config.toml
moe_layers = [2, 3, 4, 5, 6, 7, 8, 9, 10, 11, 12]
router_z_loss = 0.001
init_std_router = 0.00759
lr_router = 0.000624
tie_word_embeddings = true
train_tokens = 332400000
Below are experts of layer 3 (counted from 0) of a mixture-of-experts language model. Rows are named router (the router's row for the expert), down (a neuron's output weights, with its number) and show model dimensions 80-159. Each number is 128 + 32 x the weight over its row's rms, rounded and kept within 0 to 255.
Before each expert's rows: "comes before" lists some tokens at least twice as common just after its tokens as in all text. This comes from a sample of Wikipedia text that the model never trained on. Tokens count by the router's weight.

# expert 4
comes before: "\n", " The", " He", " In", " It", " She"
router [117 136  90 145 103 111 118 167 151 127 104  99 113 134 127 131 164 149 138  96 105 175 136 135 135 150 138 162 134 212 133 123 203 125 122 122 196 166  59 143 156 141 135  85 138 142 113 146 138 157  85 157 141 172  78 109  91 155 116 116 155 123 149  83 137 163 120 128 144  64 150 151 177 171 140 124 103 120 189 127]
down0 [ 68 176 205 170 121 106  57 126 124 124 138 117 124 163 128 146 146 115  87  91 102 105 110 130 142 167 126 116  89 172 139  96  98 133 154 102 155 128 128 152  26 125 128 137 135 115  99 193 130 122 172 212 104 117 128 118 183 122 140 142 156 123  96 117 205 163  77 176 110 110 177 133  90 138 110 171 145 139 112 102]
down1 [131  93 122 175 152  65 134 115 155 173 114 136 137 172 132 171  68 129 113 181 119 158 146 117 153 132 117  89 149  91 119  83 184 148 123 134 138 140  78  98 116 111 170  64  94 122 177  95  96 185 185 114 156 123  89  89 132 130  93 128 163 119  84 134 123 139 144 149 174 129 153 102 115  89 124 160 142  18  76 133]
down2 [137  89 140 132 163  91 162  94  80 109 130  89 140 106 149 164 181 172  79  94 112 119 121 100 112 115  81 152  97 112 253 108 132 157 128 126 142 117 147 135 148 121 126  94 122 106 115 179 107 109 141 122 116 101  96 169 175 103 133  68 104 122 104 107 123 141 185 105  88  68 103 129 146 120  88 223 117 133 140 172]
down3 [202 114 199 175 112 121 133 117 123 115 169 156  50 147 118 112 145  99  73 124  94 115  40 128 145  83 114 163 113 114 114 114 148 111 141 114 102 176 138 145  65 168 139 147 185 153 172 117  76 176 162 116 170 124 156 125 174 167 160 117 144 116  91 177  81  71 165 104 122  94 130  90  83 172 157 148 156  97 181 200]
down4 [192 131 108 115 116 104  83 138 100 174 103 141 178 113 153 125 161  90 155 144 126 113 188  72 136 102 116 177 184 102 160 147 133 131 113 191 116 113 145 175 171 161  76 121 102  99  65 122 148 126 168 121 147 125 159  80 110 137  98 158 102 141 121 105 147 184 129 112 149  91 144  55 132 110 118 124 130 103 107  63]

# expert 14
comes before: "-", "|", "\n", " -", " Born:", " List"
router [126 113 106 165 125  72 148 141 139 164 169 102 175 133 113 115 151 169 144 120 160 103 178 149 116 125 124 193 100 199 140 136 146  61 106  70 174 164 154 151 133 195 137  92 170 126  92 153 101 130 169 103 153 159 114  93  80 176 117 143 116 158 131  81 138 134 114  98 130 115  87 140 147 146 108 129 121  82 131 152]
down0 [145 109 143 127 101 105 153  92  63 153 128 135 119  89 171 145 131  81 123 128 174 160 179 154 160 177 128 134 156 142  87 128 102 136 128 185  80  92 101  88 133 137 134  94 128 116 130 113  83 125  75 139 143  75 166  68 176 118  83 126 117 168  94 134 156 102  89  98 117 151 104 165  92 168 125 160 156 158  57 130]
down1 [108 115 155  87 146 155 126  87 120  68 145 167 189 152 135  78  69 112 164 109 176 145 133 134  89 118 119 179 110 133 131 131 151  83 121 131 130 145 122 151 208 135 126 136  99  79 147  89 187 129 131  42  91 120 157  80 117 147 107 116 117 145 157  90 175  77 118 154 128 142 111 151 129 162 129 146 111 133 111 131]
down2 [123  59 128  80 121 152  98 101 151 114 129 108 170 136  77 144 116 127 169 170 138 115 145  83 112  95 130 139  98  96  91 113 131 102 137 175 109 184 137 159  58  72 106 165 108 128 110 141 175 143 190 155 164  82 128 107 146 100  84 116 118 126 178 110 172  82  87 139  56 148 127 160 137 145 144  77 164 137 141 127]
down3 [ 97 135 144 146 129 123 134 174 127 147  57 128 163  93 176 107 138 125 134 124 133  82 161 130  73 130  90 125  85  78 127 114 182 167 152  88 103  82  50 165 144 129 164 138 130 131 147 104  95 129 133  99 192 158 104 110 101 116 207 126 150  95 157 160 122 147 155 109 139 141 165 126 131 115 125 143 187 114 116 141]
down4 [ 92 138 117 127 135 142 125  88 149 166 107 184 108  44 124 103 139 100 165 123 161 133 148 134 123 103 166  81 143 119  95 126 135  87 144 104  89 138 142 112 120 157 139 123 118 122 116 150 137 143 213  86  99 191 142 127  80 118 128 132 178 126 169 130 186 100 143 156 109  94 105 132 109 152 191 169 136 119 120 114]

# expert 21
comes before: " ", "\n", " Democratic", " Republican", " Conservative", " Labour"
router [ 87 165 130 136 110  75 137 175 151  94 122 150 216 165 125 103 120 138 161 226 228 100  79 113 126 174 150 149 170 127 134 154 140  70 181 114 110 162 144 118 121 123 113  92 182 135  89 133 128 159 177 131 130 128  63  97 139 115 119  93 176 127  85 141  92 128 119 140 144 127 125 147 139 142  72 146  92 118 148 129]
down0 [150 169 109 110 146 142 192 123 127 116 126 188  83  62 143  78 129  68  86 175  89 103  36 110 158 111 116 147 115 156 180 122 165 128 129 114  79 172  96 122 148  97 101 126 115 154 104 106 140 124  66 110 154 177 149 131 118 114 143  84  71 110 150 109 173 115 136  82 146 136 138  99 117  59 114 101 142 173  89 132]
down1 [116 158  97 163  68  55 142 138  82 155 167  96 124 165 125 117 109  84 159 100  95  87 118 160 119 144 139 133 158 137 240 158  32 127 154  58 141 141 139 182  90 116 159 183 167 134  95 151 144 168 132 174 141 121 127 124 135 105  78  97 133 109 116  58  89 151 169 140 160 145 132 127 139  88 115 126 156 126 134  93]
down2 [136 124 122  96 133  99 160 171 103 106 106 196 162 155 171 159  88  99 131 175 129 120 153  84 156 115 178  75 111 134 174 122 180 149 142 166 143  80 113 136 123 137 165 125 172 178 133 123 161  59 148 114  85 173  93 136 179 134 150 135 146 118 116 132 119 164 112  82 157  95 148 120 115 113 149 156 191  79 117 143]
down3 [156 148 135 128 117 202  94 142 139 178 117 169 211 172  80 114  95 184 137 190 158 128 172 181 127 157  74 150 162 135 126 154 125 133 139 112 112 172  80 175 115 150 100 139  32 163 124 110 125 113  46 135 118 158 118 128 107 117 112 155 115 143 103  90  70 170 108 118 135  93 124 166 145 145 144 183 184  97  94 135]
down4 [153 186  62 103  65 120 191 161 181 162  90 109 101 108 116 146 128 128  97  97 115 116 159 100 104 186 160 151 139 154 218 132 114 120 153 178 139 168 123 147 122  83 119 101 171  97 104 137 123 109 143 174 121 109  73  62 120 125 145  96 130 118 132 152 162  94 119 125 144 146 142 153 108 147 131 143  71 139 184 185]

# expert 2
comes before: " of", " and", " in", " to", " for", "."
router [ 98  93  75 103 118 122 171  93 140 171  80 181 161 139 164 155 153 202  95 139 147 147 134 145 160  94 166 127 146 177 180 194 162 107  66 136 128 109 151 138 168 136 106  76 131 118  85 134 139 155  98 139 199 167 155  55  73 154 151 126 164 121 151 135 186 160 111 131 154 139 158 129 126 144 157 111 145  84 116  74]
down0 [158  82  89 109 150 103 127  98 132 167 157 155 126  95 122 151 143 133 141 113  47  93 138 121 101 106 103 149  87 164 151 125 115 110  95 157 123 178  88 134 145 139 112 109 123 116 128 132 146 133 127  90 121 104 144 146 104 136  96 110 112 133 105  99 177 126 153 104 158  89 105 169  71 103  85 146 122 161  66 180]
down1 [110 178 111 149 128  80  85 151 147 166 159 121 128 117 141  70 112 121 157 100 141 137 164 122  83 136 170 114 100  91 182 156 154 159 158 159 181 142  99 115 205 125 147 131 121 123 183  92 135 133 160 120 118 177 120 121 126 156 100  57  96 110 163 114  95  96 127 175 141 160  91 129 141 132 107 101 210 138 158 113]
down2 [134 170 101  97 143  65  85 120 124 111 154  88 165 151 158 150 103 154 150 129 112  87 128 133 162 147 147 117 173 126 123  88  87 155  70 177 131  86 212 147  87 129 132 129 131 133 139 139  97 182 198 142 135  86 123 123  97  93 106 148 150 164 107 132 184  92 154 173 125 140 159 124 134 128 222  58  80 155 117 104]
down3 [163 147 114 151 136  68 125 128 157 136 132 164 129 105 183 183 168  69 129 145 107 189 130 117 154  60  79 111  64 128 144 123 121 106 113 141 122 150 149 126 116 193 135 155 130 144 101 110 129 122 176  59 101 102  52 116 101 163 143 122 123 118 175 145 131 115 145  97 141  97 116 178 145 115 151 122  86 100 175 134]
down4 [132 153 146 131 139 154  83 138  48 105 163 102  95 165 246 136 142 123 134 143 113 136 117 130 178 168 130 152  94 155 124 123 166 101 124 140 126 134 143 143  80 139 149 119  76 146  90 145 184 202 101 122 116 105 137  94  29 124  92 164 118 136 159 144 109 175  98  84 105  92  93 168 107 166 136 162 162  94 185 170]

# expert 22
comes before: " |", "′", " m", "4", "1", "2"
router [114 137 150 110 137 112 142  73 165  79 134 112  94 157 107 158 122 129  94 117 150 167 137 145 153 145 175 123 147 140 154 109 156 117 131  79 117 120 160 230 189 188 101 171 188 166 145  97  96 159  94 150 140 192 106  68 111 131 130  85 162 136 104 152 115 154  88  97 147  50 138 137 128 174 115 174 122  77 159  91]
down0 [149 117 143 165 159 157 136 186 138 124 177 149 161 187  83 142 122 116 166 164 129 141 118 194  81 168 170 138  88 192 170 117 217 171 114 163 104 164 116 135 102 190 134 102 123 131 158 125 118 152 184 126 131 167 191 155 170 118 141  78 146 173 204 186 139 110 152 129 108 154 163 171 122 138  97 152 161 157 119 120]
down1 [153 141 128 125  92 115 165 180 170 171 131  99  71 178 128  87 133  93 161 149 141  88 164 140 128 103 155 162 139 107 151 124 126  93 110 128 154 121 123 121 178  94 131  87 164 152 105 179 100 107  77 139 103 116  98 120 131 108 124 107 200  65 138 132 130 152 165  93 136 135 132 129 119 126 119 164 199 140 128 168]
down2 [ 89 172  99 170 115 112 129 109 131 119 201 116  88 125  69 130  83  87 170 151 164 104 125 164  86 131 141  67 172 122  61  46 196 102 100 155 112 131 122 135 130 133 130 158 115 131 133 103 149 160 120 158 132 181  59 145  99 135 108  85 109 168 104 143 138 124 153 134 100  92 157  97 150  65 132  98  51  80 117 103]
down3 [129  91 162  84 180 113 143  98 117 108 157 127 134 124 150 147 135 172 103 126 117 127  75 170 101 116 159 124 174 152 169 212 163 103 158 101 165 141 128 148 137 140 127 217  87 134  89  95 187  92 118 170  98 118  91 134 130 147 136  93 133 167 178  85 141 100  84 168 168 100 136 136  87  33 115 105 143 120 140 174]
down4 [130 150 108 159 160 111  90  91 139 171 161 150 125 137 124 170 185 118  70 119 166 168  79 158  69 135 121 155 112  87  99 123 131 115 100  94 138 106 158 107 145  73 174 123  61 139 127 112 205 103 168 142 139 104 119 134 145 166 178  91 127 150  90 171 130  69 154 177 189 163 148 107 190 114 149  85  31 123 158  78]

# expert 7
comes before: " to", " in", " the", " that", "ed", " as"
router [114 116 121 140 158 125 165 136 189 115 101  88 137 138 180 143 164 123 152 106 105 129 138 148 105 100 143 122 152 132 154 192 133 141 126  91 191  84  99 158 126 152 100 147 109 133  63 139  90 187 100  98 158 159 133 137 115 195 113  84 110 178  94 116 157 119  99 110 154  83 137 222 158 142 111 143 105  81 178  97]
down0 [109 118  97 134 171 103 125  69 182 126 132 187  89 108 119 115 172 131 198 156 139 108 116 151  95 138 129 147 148 139  90 125 141 105 116 146 169 136 159 115 129 122 157  95  36 148 119  90 100 111  74 166 144 133 165 166 122 111 171  98 126 156 163 156  73 109 158 140 127  79 142 133 126 149  71 140 147 162 204 138]
down1 [148 176 138 125 189  94  94 139 105 136 109 127  88 136 180 149 134 113 183 120 120  70 125 164 161 107 152 118 139 167 131 115 141  91 125  75 133 149 145 187 132  86 141  84 122  92  95 119 134 117 100 149 123 153  96  77 125  43 114 115 206  68  91 163 152  92  90 177 183 187 128  96  57  88 163 105 116 123 140  78]
down2 [ 70 144 176 139 141 145 123 220 154 131 146  72 134 144 149 123 146 113  61 108 106 186 183  97 169 165 107 156 122 105  53 171 115  93  80 141 122  93 173 176 133 141 159 181  51  96 170 118  86 114 107 101 138 159 150 146 141 133 158 114 185 146 134 142 115 158 151 165 153  90 142  72 172 131 112 138 105 203 159 108]
down3 [105 145 109 129 144  92 137 124 137 147 156 107 123 126 140 148 124 132  72 150 181 126 115 123 126 146 147 139 122 134 163 130 144 140 114 124 119 155 148 131 123 147  94 116  57 116 187 139  93 130  59 142 139 166 119 131  89  84 112  99 108 165 172 237 135  80 105 123 153  62 182 141 109 147  92 145 113 181 167 125]
down4 [105  94  96 145 101 205 142 132 155 110 141 121  91  68 107 180 129 117  98 107 175 177  92 119 167  92 177 157 128  95 163  83 138 104  84  99 155 147 155 172 123 161 142  87  79 156 119  78  89 137 111 156 117 129  97 162  73 154 127 125  71 156  61 129 144 129  73 131 131  82 101  75 174 124 119 152 149 126  74 172]